{
  "n_experts": 128,
  "activation": "reglu",
  "moe_layers": [1, 2, 3, 4, 5, 6, 7, 8]
}
Below are experts of layer 5 (counted from 0) of a mixture-of-experts language model. Rows are named router (the router's row for the expert), gate (a neuron's input weights, with its number), up (a neuron's input weights, with its number), down (a neuron's output weights, with its number) and show model dimensions 128-159. Each number is 200 + 30 x the weight over its row's rms, rounded and kept within 0 to 999.
After each expert's rows: "comes after" lists some tokens at least twice as common just before its tokens as in all text. This comes from a sample of Wikipedia text that the model never trained on. Tokens count by the router's weight.

# expert 92
router,227,209,197,219,196,231,242,182,176,198,232,212,205,163,178,182,152,209,145,204,181,165,160,166,199,205,222,215,188,171,227,197
gate0,215,181,212,196,212,197,220,201,205,215,187,254,262,257,200,253,203,195,209,204,196,198,200,206,193,150,202,255,207,191,197,187
up0,221,198,218,187,164,239,267,223,253,199,213,203,227,184,195,206,234,201,176,199,203,187,199,195,204,201,201,198,195,172,209,188
down0,193,181,213,189,200,228,269,195,198,215,203,199,285,222,158,204,199,210,171,215,221,200,199,299,206,118,210,202,205,220,240,118
gate1,210,214,163,282,200,209,195,231,201,200,219,176,191,182,170,234,222,182,184,197,217,221,220,191,201,195,218,182,176,155,168,131
up1,168,212,211,146,190,222,216,197,270,213,205,212,182,241,205,192,167,148,205,184,202,189,189,186,201,125,228,245,227,205,243,223
down1,185,185,201,200,183,201,208,202,200,154,199,166,172,190,230,189,140,215,211,183,252,186,216,236,161,166,201,217,203,150,222,172
gate2,200,197,201,222,197,159,247,188,200,200,194,223,138,167,202,154,190,189,184,220,228,201,278,185,181,227,204,227,276,191,239,171
up2,197,208,205,188,205,202,202,200,215,183,178,270,198,208,236,194,185,165,202,194,179,222,262,198,198,166,199,201,201,124,202,196
down2,211,200,196,225,185,180,201,202,203,176,134,191,237,181,215,186,157,192,219,226,178,218,193,218,209,204,173,196,223,159,199,254
gate3,194,225,147,256,161,199,299,186,196,200,155,174,214,199,229,216,222,195,179,156,244,197,188,200,206,163,219,202,194,198,201,173
up3,267,200,254,203,215,158,200,204,205,207,199,198,225,206,161,163,206,215,201,199,74,184,197,218,184,188,201,179,200,199,201,202
down3,184,201,180,213,181,218,198,169,187,216,189,293,202,204,203,238,183,184,243,185,143,251,233,203,203,215,198,138,184,182,188,198
gate4,205,186,204,215,312,192,208,178,203,160,198,220,216,206,152,213,238,160,220,198,189,235,222,202,216,199,193,249,237,182,200,178
up4,183,199,203,144,219,179,220,214,230,195,209,205,213,194,228,179,196,201,194,201,219,188,195,134,209,151,199,269,189,175,224,173
down4,175,226,179,176,193,187,168,197,188,190,193,217,159,195,216,201,187,201,143,194,203,208,248,219,232,172,195,201,207,175,198,169
comes after: ".", "1", "2", "0", "3", " ."

# expert 74
router,228,175,180,221,207,247,183,203,230,241,239,271,198,210,196,172,186,210,198,197,223,191,185,234,208,156,214,236,210,206,232,190
gate0,170,198,200,213,216,247,200,211,198,213,204,204,181,199,211,187,196,212,195,220,272,181,190,183,192,200,260,211,202,210,196,199
up0,179,204,147,154,194,179,214,257,128,242,203,200,188,144,202,202,189,187,133,266,207,200,229,125,174,193,170,259,209,194,208,205
down0,205,220,189,203,195,210,192,172,178,213,186,180,199,193,205,231,207,188,157,226,175,225,186,141,267,192,226,202,195,170,166,224
gate1,257,190,179,202,215,202,172,201,190,197,205,200,127,205,203,192,198,168,122,165,176,209,279,158,200,241,201,193,213,247,200,170
up1,208,202,141,191,199,226,209,174,185,298,136,188,185,234,193,204,202,204,195,207,226,198,188,209,204,202,244,171,183,199,200,208
down1,220,201,207,194,197,201,214,200,167,197,194,200,253,202,167,176,211,128,230,201,201,160,174,183,193,204,190,194,214,197,207,204
gate2,216,188,240,199,193,215,190,219,243,202,208,201,166,233,177,212,200,194,181,214,199,190,241,159,176,101,197,204,187,215,177,246
up2,197,203,174,200,160,203,199,243,201,209,230,200,204,244,251,190,159,235,199,190,185,198,206,202,261,247,219,213,177,193,202,189
down2,169,199,173,208,191,203,255,204,204,202,202,202,203,196,205,214,155,217,178,210,198,242,162,205,214,161,197,220,189,200,202,235
gate3,201,190,215,222,240,203,196,202,215,209,262,157,196,201,115,198,216,201,126,240,235,207,222,196,233,190,191,165,171,227,218,175
up3,156,181,229,240,222,201,200,218,200,239,203,195,203,189,98,230,205,243,193,247,234,169,222,224,200,159,208,200,166,222,222,219
down3,162,212,272,210,219,189,186,200,206,200,157,200,181,202,153,293,238,200,193,244,204,246,200,190,209,187,208,186,222,216,242,200
gate4,140,189,198,175,232,203,223,199,186,211,213,232,190,207,198,233,291,204,179,216,293,168,225,235,246,136,212,271,150,222,235,207
up4,213,268,213,202,278,171,191,150,215,188,203,192,262,198,199,193,243,212,264,187,152,193,177,165,138,219,224,221,202,157,175,190
down4,213,197,200,200,202,274,171,181,200,200,205,181,195,207,260,227,223,209,182,220,209,195,204,199,193,226,161,195,197,219,174,179
comes after: " the", " a", " The", " his", " each", " other"

# expert 17
router,216,179,166,238,225,222,214,241,164,224,219,206,210,173,178,195,191,186,241,244,186,178,187,180,215,221,191,139,187,154,160,203
gate0,259,155,146,215,246,187,190,290,186,222,205,156,212,202,129,195,187,221,167,251,205,178,106,206,201,171,185,208,198,202,206,201
up0,251,191,193,204,260,181,248,214,235,146,203,185,263,174,145,238,237,210,211,201,154,145,177,228,167,196,223,220,220,200,239,216
down0,181,185,236,204,201,182,209,187,204,160,223,181,209,195,205,192,206,204,183,194,199,214,214,185,209,201,208,218,144,199,191,223
gate1,177,152,230,209,212,192,268,156,271,191,155,201,206,198,176,199,148,219,182,160,185,202,222,207,204,197,174,181,203,224,229,196
up1,240,245,210,193,207,236,168,223,152,206,198,205,134,208,201,208,209,202,211,219,269,204,145,200,175,195,196,191,183,169,192,197
down1,223,151,149,200,204,177,220,190,153,205,209,224,184,205,184,176,200,218,201,155,182,198,230,234,246,220,182,201,200,200,173,228
gate2,193,204,173,198,201,237,199,243,185,198,198,202,170,137,208,210,201,202,190,197,177,195,151,180,206,196,169,227,221,179,193,161
up2,223,176,182,195,144,195,195,197,201,203,156,197,177,197,208,225,157,198,195,157,194,219,207,189,199,199,253,197,161,201,196,243
down2,237,185,202,249,196,202,194,198,200,209,133,205,206,228,176,200,170,202,215,196,199,209,141,179,228,203,195,193,198,191,203,205
gate3,190,203,226,167,246,234,204,274,237,217,210,170,242,204,236,165,189,198,222,216,203,176,207,167,201,208,214,241,184,169,199,193
up3,157,213,205,236,189,267,202,219,238,204,195,167,209,202,155,195,207,193,203,210,213,231,222,190,197,190,200,218,166,177,197,174
down3,139,120,199,200,211,205,194,212,147,183,208,191,184,156,195,219,161,199,186,190,200,194,226,180,176,199,206,172,237,251,194,220
gate4,186,266,218,207,185,218,216,223,208,245,271,214,277,170,176,225,178,190,176,163,184,231,215,200,190,278,187,186,150,200,206,207
up4,242,139,208,200,244,128,193,132,198,209,203,203,164,182,245,144,242,195,247,200,219,150,184,200,240,213,302,200,222,199,207,201
down4,158,207,193,203,239,224,226,254,201,173,180,237,173,200,208,190,136,196,228,200,174,190,263,205,224,231,165,162,153,199,227,209
comes after: " ", " |", " In", " Candidate", "In", " addition"

# expert 21
router,187,200,208,245,209,199,197,231,181,210,248,249,188,161,135,178,198,200,215,215,208,175,230,209,214,242,178,192,237,186,214,197
gate0,200,184,259,224,165,218,151,206,223,193,242,221,194,145,190,193,190,196,155,248,221,166,228,202,242,215,197,236,214,208,199,117
up0,199,245,98,187,136,225,207,196,214,190,207,199,201,216,247,246,196,229,105,141,181,204,197,265,202,206,197,202,128,207,171,211
down0,197,247,171,253,240,247,221,217,200,202,200,174,192,211,234,173,247,215,162,125,181,233,182,153,229,176,252,201,264,185,228,201
gate1,193,184,191,201,219,189,215,213,101,165,194,199,154,112,180,199,183,138,213,196,194,191,196,173,203,286,281,152,197,189,214,197
up1,197,188,199,209,209,194,256,219,200,175,166,189,195,222,227,262,199,197,195,132,208,155,201,113,224,198,215,202,264,201,237,212
down1,185,207,178,208,232,195,222,136,193,81,181,218,212,226,208,189,222,205,172,210,226,153,182,205,228,189,211,163,193,187,222,212
gate2,193,200,156,206,258,182,215,217,191,203,235,177,188,149,207,221,177,193,178,202,186,205,200,198,194,224,177,209,186,205,197,206
up2,302,275,247,189,197,210,217,198,228,269,214,186,158,207,132,198,199,194,219,191,187,247,201,196,119,124,132,180,198,230,208,175
down2,212,179,223,180,213,195,214,233,186,170,179,199,198,231,215,213,145,191,209,170,196,195,208,230,198,215,202,177,176,253,209,196
gate3,208,200,209,165,170,204,199,199,194,191,203,207,192,199,170,195,196,191,194,170,180,220,197,186,174,175,176,179,201,207,219,159
up3,162,198,209,208,170,198,214,200,218,227,270,223,219,205,185,203,188,201,184,197,200,186,179,164,175,189,230,200,187,200,288,210
down3,165,204,188,215,229,265,219,219,200,205,285,263,191,169,209,205,251,193,186,189,237,176,245,266,249,227,145,162,180,234,161,238
gate4,202,238,229,126,225,151,228,209,196,214,284,191,170,204,199,212,202,203,231,197,161,189,154,192,193,184,204,234,227,221,230,207
up4,204,193,205,231,173,220,196,219,195,176,160,186,196,202,150,168,151,190,188,191,205,175,204,204,277,226,202,148,224,154,163,221
down4,189,159,211,152,159,148,218,195,200,205,172,225,207,210,187,217,212,219,246,223,198,218,203,182,184,253,193,168,198,218,216,209
comes after: " ", " (", " number", " with", " some", " many"

# expert 114
router,218,194,145,177,202,251,180,177,161,210,215,225,179,226,178,207,177,221,173,248,211,171,194,191,257,215,204,170,191,200,158,227
gate0,174,200,177,197,196,249,235,232,201,200,241,171,212,196,149,225,220,217,196,213,186,209,192,108,198,117,175,190,149,176,212,209
up0,218,183,186,202,201,223,182,208,136,203,234,181,213,226,92,201,149,225,202,217,172,222,206,172,197,200,203,200,191,175,174,200
down0,221,212,101,187,220,177,174,206,199,191,145,180,181,227,156,203,210,208,189,191,180,236,238,186,227,200,204,179,233,208,186,222
gate1,202,195,166,235,200,195,135,232,201,197,192,200,197,187,211,208,172,212,234,195,223,178,224,202,248,169,228,207,214,167,260,200
up1,239,212,197,152,200,227,190,203,202,201,196,224,139,111,229,146,180,240,167,223,195,189,257,212,237,194,239,189,198,185,201,168
down1,204,218,173,257,212,197,217,197,242,199,140,210,187,264,228,249,218,195,258,200,148,148,182,190,190,147,233,200,232,257,190,166
gate2,144,214,173,176,242,168,211,204,203,223,198,219,199,197,202,207,194,285,203,201,208,161,247,225,202,223,213,202,199,207,209,176
up2,114,201,192,182,225,175,202,216,180,190,209,179,202,199,192,285,198,220,211,200,172,208,199,236,276,218,262,199,177,206,210,209
down2,183,186,151,224,150,160,200,274,164,186,169,220,248,125,210,185,197,220,201,198,200,185,184,224,200,218,221,173,194,204,199,158
gate3,199,176,220,194,195,201,162,163,243,188,227,179,199,206,200,194,170,234,148,246,205,223,170,200,120,198,230,196,202,192,229,172
up3,219,169,225,227,195,183,169,199,199,196,204,199,173,199,192,182,171,209,204,204,203,197,199,222,137,223,264,188,200,200,212,121
down3,267,227,174,132,158,185,230,198,209,205,223,181,222,226,256,224,203,195,194,225,185,216,195,210,237,257,168,193,194,226,249,200
gate4,204,221,206,195,215,217,157,182,179,201,192,193,157,282,198,133,180,209,166,127,202,236,242,214,199,192,207,227,275,205,172,213
up4,104,229,209,208,213,200,260,144,268,184,191,218,207,180,199,195,279,254,198,250,153,211,234,170,198,225,238,148,239,203,143,198
down4,167,201,170,188,107,204,201,202,261,219,197,200,263,145,195,285,226,194,217,199,157,215,267,143,190,200,170,206,200,199,150,197
comes after: " |", "\n", " in", " of", "|", "°N"

# expert 78
router,227,234,231,219,201,201,200,170,179,211,209,160,180,150,193,159,208,200,206,251,159,246,165,188,209,210,200,176,239,206,244,202
gate0,230,222,200,231,148,187,179,199,233,248,203,214,201,231,209,290,172,182,206,210,200,196,187,130,181,204,200,216,263,117,201,238
up0,200,209,199,216,169,268,191,195,168,241,199,169,205,218,230,214,186,177,200,186,181,192,115,161,202,194,124,198,199,221,193,193
down0,214,188,232,204,209,188,219,124,181,147,198,200,167,190,151,207,218,134,195,160,263,204,266,224,220,238,236,199,153,133,234,207
gate1,166,181,185,202,201,271,193,195,198,203,199,198,210,207,182,197,200,255,271,215,198,207,185,196,205,199,196,204,164,242,189,200
up1,200,235,192,194,230,201,170,183,195,118,218,169,188,199,173,182,241,196,179,259,219,192,188,199,187,171,183,197,125,165,150,187
down1,253,271,204,200,204,209,213,220,190,141,101,192,239,173,169,211,182,209,269,207,209,185,251,185,215,219,197,185,200,204,253,202
gate2,217,197,192,170,195,227,162,225,151,226,189,214,210,199,224,163,216,162,212,102,191,238,191,220,204,149,204,168,208,156,212,213
up2,198,253,190,176,175,226,204,200,194,210,189,216,206,198,205,187,278,181,196,124,133,253,208,240,221,197,206,198,224,167,230,226
down2,190,158,197,229,177,235,227,216,174,163,193,140,209,167,201,213,202,183,206,203,228,247,257,221,200,196,181,166,236,190,160,228
gate3,201,200,290,221,229,202,199,216,279,209,209,190,213,192,157,134,210,190,205,196,160,201,224,179,180,235,209,283,196,210,208,201
up3,207,199,206,153,213,200,189,121,204,216,200,200,216,180,282,159,197,245,216,242,195,200,178,244,152,199,288,231,190,201,201,208
down3,196,199,146,198,193,237,243,196,206,148,194,180,188,200,170,206,213,183,164,209,226,198,173,139,252,175,188,185,179,202,235,215
gate4,135,213,154,201,175,221,157,168,225,238,166,265,197,168,205,156,184,193,244,269,208,196,164,198,220,190,205,194,217,208,145,215
up4,201,216,230,221,265,163,150,196,203,223,200,199,155,179,209,177,191,214,194,259,232,239,109,151,179,168,128,193,175,212,223,212
down4,206,219,249,180,222,157,234,198,234,184,200,238,203,199,207,197,207,178,174,195,198,191,211,219,188,214,178,231,199,171,229,178
comes after: " of", " the", ".\n\n", " in", " from", " during"

# expert 65
router,225,205,174,183,220,191,181,199,197,174,265,173,191,149,190,165,184,220,257,217,207,206,164,209,241,208,181,215,205,185,208,227
gate0,185,211,202,198,180,233,190,243,186,205,251,246,260,178,168,203,205,233,209,187,181,200,165,177,172,243,196,193,208,199,205,215
up0,162,171,161,170,183,199,237,162,217,221,186,219,202,236,160,240,194,262,200,222,163,217,200,239,202,189,166,176,124,205,204,186
down0,220,197,199,191,189,245,174,185,227,203,172,273,247,217,135,154,263,243,205,167,219,193,213,204,138,262,161,256,154,258,229,194
gate1,210,230,123,189,135,236,177,246,260,203,211,207,226,132,196,202,193,145,271,200,177,228,221,233,173,216,201,202,145,263,200,212
up1,258,206,198,189,199,215,201,263,192,199,225,143,160,192,208,206,259,175,256,179,197,226,182,204,214,243,200,181,191,223,216,184
down1,172,178,200,223,181,223,189,214,210,183,213,252,200,194,188,296,215,195,160,218,200,155,266,208,190,219,240,195,205,242,199,227
gate2,177,196,188,165,293,191,241,202,212,200,235,204,219,138,218,145,222,211,232,218,171,193,204,209,291,215,191,224,129,197,205,157
up2,198,216,209,198,199,204,276,224,230,202,162,247,242,189,221,199,197,203,191,233,205,233,227,201,148,160,203,199,261,225,198,203
down2,199,195,200,117,191,200,204,190,213,228,185,187,166,160,195,217,181,129,215,202,177,199,265,195,199,241,249,194,233,199,205,204
gate3,198,216,181,225,198,184,115,199,201,121,192,219,205,201,209,228,131,173,163,142,226,194,266,179,196,214,196,193,171,213,199,174
up3,190,161,214,219,203,201,208,216,155,201,188,205,226,138,216,250,201,186,195,176,200,200,205,147,209,195,168,205,168,204,203,173
down3,197,197,261,185,219,243,215,190,202,253,191,175,192,198,193,226,204,165,196,172,200,187,214,190,187,219,175,191,223,149,181,211
gate4,187,200,157,243,196,197,239,221,183,152,199,276,211,125,186,273,180,204,169,198,206,196,192,213,192,124,177,220,197,161,203,200
up4,201,235,198,177,193,188,160,148,140,204,131,182,201,217,194,196,157,159,228,164,217,144,195,187,196,183,221,151,158,191,167,209
down4,249,213,176,180,283,199,226,225,193,166,193,195,149,187,194,170,177,149,283,199,186,267,206,274,200,208,204,218,197,289,212,155
comes after: " the", " a", " an", " The", "The", " as"

# expert 119
router,207,230,169,189,199,261,155,238,205,204,219,176,217,217,162,190,173,213,205,277,223,183,194,236,223,182,208,166,202,206,169,203
gate0,200,141,187,136,201,183,180,188,210,182,262,181,218,213,171,215,226,147,204,176,200,204,173,200,197,205,166,200,228,211,217,236
up0,207,148,135,136,168,190,192,205,209,185,198,244,202,199,194,228,212,155,199,189,203,171,191,195,239,223,199,182,234,222,229,203
down0,209,199,202,180,208,121,213,202,206,208,184,183,199,140,181,205,244,200,188,214,209,238,209,197,248,198,226,218,234,153,193,214
gate1,200,183,203,161,159,206,211,246,197,187,174,228,212,187,205,194,248,209,209,181,182,202,200,167,228,163,213,202,197,200,208,283
up1,174,234,200,199,227,199,148,221,192,167,203,223,215,200,217,179,209,193,172,267,170,240,168,202,225,181,193,213,222,233,213,183
down1,133,219,246,158,163,205,189,200,188,202,160,211,194,170,195,150,199,181,199,208,191,194,189,232,213,238,198,191,164,277,204,220
gate2,201,144,201,128,195,177,225,187,220,200,271,190,222,210,203,201,207,150,200,182,166,202,208,201,201,200,183,243,181,200,218,194
up2,194,142,198,128,200,214,192,195,253,201,185,171,190,197,246,213,180,204,176,188,146,192,207,182,203,209,200,223,200,218,243,220
down2,164,244,234,173,198,186,179,202,215,158,153,244,198,190,282,182,193,216,137,183,198,181,203,141,267,231,198,205,196,239,206,254
gate3,190,184,272,213,207,201,200,240,201,187,255,107,234,212,182,194,235,176,185,160,179,194,202,214,212,153,201,192,211,217,179,193
up3,214,97,195,179,200,200,237,237,214,217,205,229,217,180,185,209,265,179,262,182,221,229,224,200,201,181,201,218,189,207,202,235
down3,197,151,201,173,270,190,144,160,271,158,203,156,204,200,190,168,205,205,233,167,158,202,193,220,252,150,199,223,199,198,190,221
gate4,195,205,177,271,217,170,205,194,202,195,203,205,236,199,207,200,175,150,222,196,121,194,91,270,206,232,217,212,204,205,202,195
up4,198,208,197,215,148,195,224,200,200,133,209,203,200,241,201,202,183,168,153,162,135,171,191,258,214,212,216,169,188,182,198,197
down4,200,200,165,203,202,195,207,187,203,201,205,222,193,198,189,165,225,208,192,198,240,215,144,205,143,197,235,180,184,219,215,222
comes after: ",", " |", " of", " in", ":", "|"

# expert 125
router,213,204,188,214,198,235,172,171,184,219,244,266,233,147,182,170,215,228,185,169,187,213,155,211,232,181,207,177,229,225,173,250
gate0,200,174,233,201,172,193,182,188,144,196,169,206,195,202,215,213,267,185,204,186,192,219,159,216,213,236,204,204,225,168,239,201
up0,279,187,210,203,172,200,200,201,200,192,201,198,201,253,212,234,200,193,194,200,199,188,194,199,147,220,232,208,206,230,194,179
down0,202,199,201,208,223,194,226,142,205,277,210,184,203,229,200,149,203,215,201,207,219,221,172,199,204,151,172,227,204,272,189,210
gate1,263,209,201,227,244,251,200,180,215,182,193,200,202,199,213,201,207,217,187,171,165,197,113,195,195,189,178,199,201,236,193,189
up1,174,200,206,160,210,60,238,217,176,203,196,200,200,194,218,328,200,228,202,232,199,203,200,176,124,195,219,215,213,190,215,203
down1,202,162,228,242,231,200,199,200,211,178,265,160,199,200,139,195,253,103,210,239,202,223,199,215,187,210,199,222,232,214,217,201
gate2,214,202,212,176,199,187,193,184,209,228,231,197,192,190,205,191,242,191,227,195,194,353,176,158,182,190,243,256,191,213,200,202
up2,230,179,201,194,243,211,235,205,200,177,195,201,224,227,258,202,134,218,246,200,190,142,262,199,200,166,186,212,203,190,252,215
down2,219,199,197,239,200,232,148,210,191,200,203,152,193,215,197,195,214,211,209,191,208,197,219,262,217,215,201,167,206,247,228,230
gate3,198,287,215,206,198,223,138,157,139,281,267,200,236,179,182,200,202,205,198,185,197,261,186,271,194,256,224,166,211,235,230,200
up3,202,179,195,203,189,140,206,217,228,182,197,203,187,249,194,200,210,176,202,201,249,134,199,173,201,172,139,200,200,174,190,206
down3,183,198,196,266,203,220,192,232,198,111,197,172,164,166,180,130,202,194,200,277,197,208,215,201,223,244,196,202,198,250,202,197
gate4,197,187,198,202,195,206,185,208,200,190,186,211,200,177,264,195,230,173,184,140,197,231,191,217,297,200,213,231,237,282,200,196
up4,165,201,195,212,201,209,210,195,204,167,145,200,204,200,201,182,154,208,176,201,202,198,223,205,174,299,198,180,203,192,189,191
down4,242,195,204,223,180,288,216,146,211,233,224,203,188,213,208,199,245,203,176,200,204,163,173,214,194,244,223,194,217,169,236,170
comes after: "20", "19", "18", "–", "17", "th"

# expert 32
router,180,192,191,211,223,208,207,230,208,208,250,199,213,177,216,205,188,204,211,209,225,208,174,226,187,155,176,221,204,145,188,180
gate0,175,178,197,243,225,221,198,212,192,213,251,207,212,154,197,170,194,205,252,118,181,251,191,199,238,202,220,204,232,142,178,227
up0,204,184,209,197,194,207,195,264,210,215,274,156,202,201,178,153,155,248,212,155,188,204,156,165,198,221,174,210,199,205,254,202
down0,200,206,164,255,208,226,207,200,162,200,156,209,212,190,197,217,180,193,199,169,222,220,281,186,198,201,213,159,199,200,217,166
gate1,201,213,297,213,193,190,183,101,199,212,280,174,191,183,177,163,213,200,208,200,165,250,178,206,190,251,219,166,210,212,203,199
up1,210,148,133,204,190,189,213,228,170,191,164,299,218,190,240,211,165,209,217,215,211,205,214,195,209,200,184,183,170,213,170,197
down1,223,181,212,144,200,185,179,193,199,221,204,197,199,175,223,210,217,270,233,212,206,245,179,201,229,214,171,198,205,178,189,249
gate2,213,187,126,179,202,142,194,200,209,200,217,188,200,138,139,212,206,204,192,214,226,206,198,199,187,91,186,185,211,139,207,189
up2,174,212,226,195,173,217,162,150,184,259,194,194,201,202,183,212,125,174,150,210,189,135,188,213,176,198,220,200,199,199,204,254
down2,203,203,131,198,259,293,199,200,178,168,202,252,172,195,260,191,209,155,192,206,201,159,177,213,246,218,213,141,177,201,191,206
gate3,143,195,159,180,204,237,202,175,243,207,261,176,154,190,227,207,216,219,158,198,202,168,209,211,216,171,200,206,123,187,197,243
up3,199,195,209,196,194,156,140,265,193,169,200,190,234,202,197,180,200,212,197,191,155,200,200,186,171,224,199,199,198,240,202,185
down3,206,195,236,185,199,201,245,197,215,190,152,212,216,213,275,201,210,192,197,203,140,222,205,182,194,201,173,256,219,195,193,199
gate4,234,228,215,180,98,303,187,209,205,204,225,188,232,199,228,224,179,179,209,198,200,206,154,183,229,197,188,200,202,249,199,192
up4,145,189,208,214,225,139,209,201,203,195,179,208,185,199,150,147,223,211,168,149,195,177,250,218,190,223,229,201,203,180,172,190
down4,238,209,194,200,213,205,193,199,239,200,214,169,218,232,195,240,175,206,201,182,231,165,200,201,200,136,151,212,183,246,208,181
comes after: " a", " the", " an", " received", "20", " National"

# expert 82
router,206,187,185,233,240,192,191,216,153,177,193,211,181,213,159,220,205,183,229,210,224,202,229,210,218,206,213,215,172,140,212,175
gate0,211,203,235,141,282,183,219,162,191,170,200,178,189,250,197,188,204,193,232,206,237,242,148,252,273,244,259,233,252,118,193,196
up0,200,245,161,236,183,220,194,155,196,194,163,218,176,159,254,229,165,180,192,230,212,195,204,226,180,249,214,200,201,190,186,198
down0,199,195,227,261,207,244,179,201,220,257,190,217,194,185,191,171,256,206,272,192,200,230,199,197,197,234,214,198,193,213,221,173
gate1,178,197,175,173,209,250,109,235,195,164,224,203,197,202,233,210,224,143,188,210,271,203,234,214,155,207,187,200,177,188,177,235
up1,142,202,146,199,202,189,132,217,199,169,211,218,218,225,201,247,223,181,189,190,205,218,202,235,173,243,221,184,218,180,208,212
down1,207,223,146,218,194,149,190,184,182,196,180,200,209,124,201,217,210,194,199,186,234,195,186,202,187,259,213,178,157,210,234,239
gate2,201,186,201,174,207,207,203,232,224,197,219,194,213,180,118,190,286,218,212,186,228,203,193,236,201,226,218,192,197,177,208,202
up2,174,238,166,232,224,168,197,207,235,164,214,191,162,212,147,170,205,231,217,216,210,180,179,165,200,221,210,219,204,156,203,153
down2,223,173,206,151,173,128,193,199,173,211,160,268,238,204,258,204,238,260,205,205,230,186,174,164,195,229,203,245,209,192,165,208
gate3,208,158,262,206,228,169,167,231,222,198,149,203,205,217,192,186,191,181,201,207,329,181,150,204,242,202,201,276,190,189,210,188
up3,200,243,217,209,198,235,198,172,176,206,193,203,198,217,168,251,195,166,197,207,213,165,197,193,155,202,192,195,173,206,197,259
down3,183,276,204,248,212,202,195,139,188,202,192,195,177,201,223,209,222,175,159,194,149,201,197,238,200,159,225,204,204,181,199,246
gate4,187,189,147,190,163,201,200,245,201,196,176,183,221,141,254,187,209,227,196,232,260,173,160,201,261,192,198,200,200,200,193,228
up4,218,199,207,205,212,203,202,187,259,256,216,204,193,230,201,243,205,182,210,208,195,206,214,217,176,197,204,167,214,197,218,248
down4,202,193,230,252,215,252,203,172,180,187,221,251,195,199,189,200,199,205,212,257,201,227,177,217,203,192,184,198,266,266,192,326
comes after: " |", "\n", "1", "0", " Genre", " /"

# expert 95
router,190,224,200,213,220,235,156,228,201,200,182,221,223,243,181,191,190,204,182,204,207,178,179,244,217,219,210,170,232,182,180,224
gate0,203,222,205,200,188,212,207,176,192,208,200,233,207,203,228,248,174,188,173,161,172,221,198,202,201,197,210,232,192,228,223,234
up0,202,207,162,208,201,199,203,210,198,200,196,190,218,200,161,162,200,203,129,163,178,193,172,199,198,203,212,133,259,258,188,146
down0,197,195,200,176,206,211,187,118,165,196,169,174,173,179,204,218,208,249,208,216,168,177,195,214,201,202,170,154,199,307,232,193
gate1,198,247,202,185,204,160,173,175,208,194,191,158,205,204,198,205,189,185,179,171,193,200,217,222,171,200,212,174,190,204,200,164
up1,156,222,181,188,150,184,199,192,109,228,199,211,139,217,206,210,200,200,186,199,159,200,186,199,198,214,216,175,222,219,194,242
down1,210,254,218,204,211,181,172,190,178,202,202,201,229,199,204,201,187,256,196,200,198,203,210,186,186,229,200,199,135,186,257,195
gate2,202,186,208,247,182,223,191,178,196,243,221,209,271,208,147,193,243,191,128,193,192,237,201,196,196,192,199,146,186,200,230,122
up2,206,212,190,230,188,212,160,203,190,216,219,203,222,223,219,170,210,198,156,181,155,174,167,220,218,192,193,156,197,198,241,138
down2,206,169,162,203,200,141,201,197,182,225,207,199,213,198,218,194,223,164,200,197,170,207,215,201,200,196,182,170,181,196,200,191
gate3,203,199,224,209,160,212,170,197,206,244,198,181,263,205,209,193,191,202,180,200,204,185,222,202,161,212,162,169,201,227,198,202
up3,215,186,203,218,168,234,201,225,202,133,187,191,187,185,94,204,197,218,204,176,199,255,264,198,207,195,209,199,258,158,199,159
down3,202,141,200,272,192,152,201,178,204,185,216,214,228,203,200,210,196,185,184,223,182,200,215,152,216,152,189,228,198,202,162,285
gate4,185,200,215,165,178,201,225,246,202,199,170,191,167,222,181,155,199,202,154,181,199,221,223,241,182,235,203,175,209,204,199,187
up4,230,153,305,209,240,182,191,194,131,206,214,184,196,227,169,194,183,198,205,209,195,187,194,202,178,152,206,206,206,221,244,168
down4,160,220,171,148,226,190,216,199,201,216,166,177,203,202,163,195,167,199,172,221,159,204,205,188,237,200,210,224,173,149,254,141
comes after: " in", " ", ",", " the", " In", "In"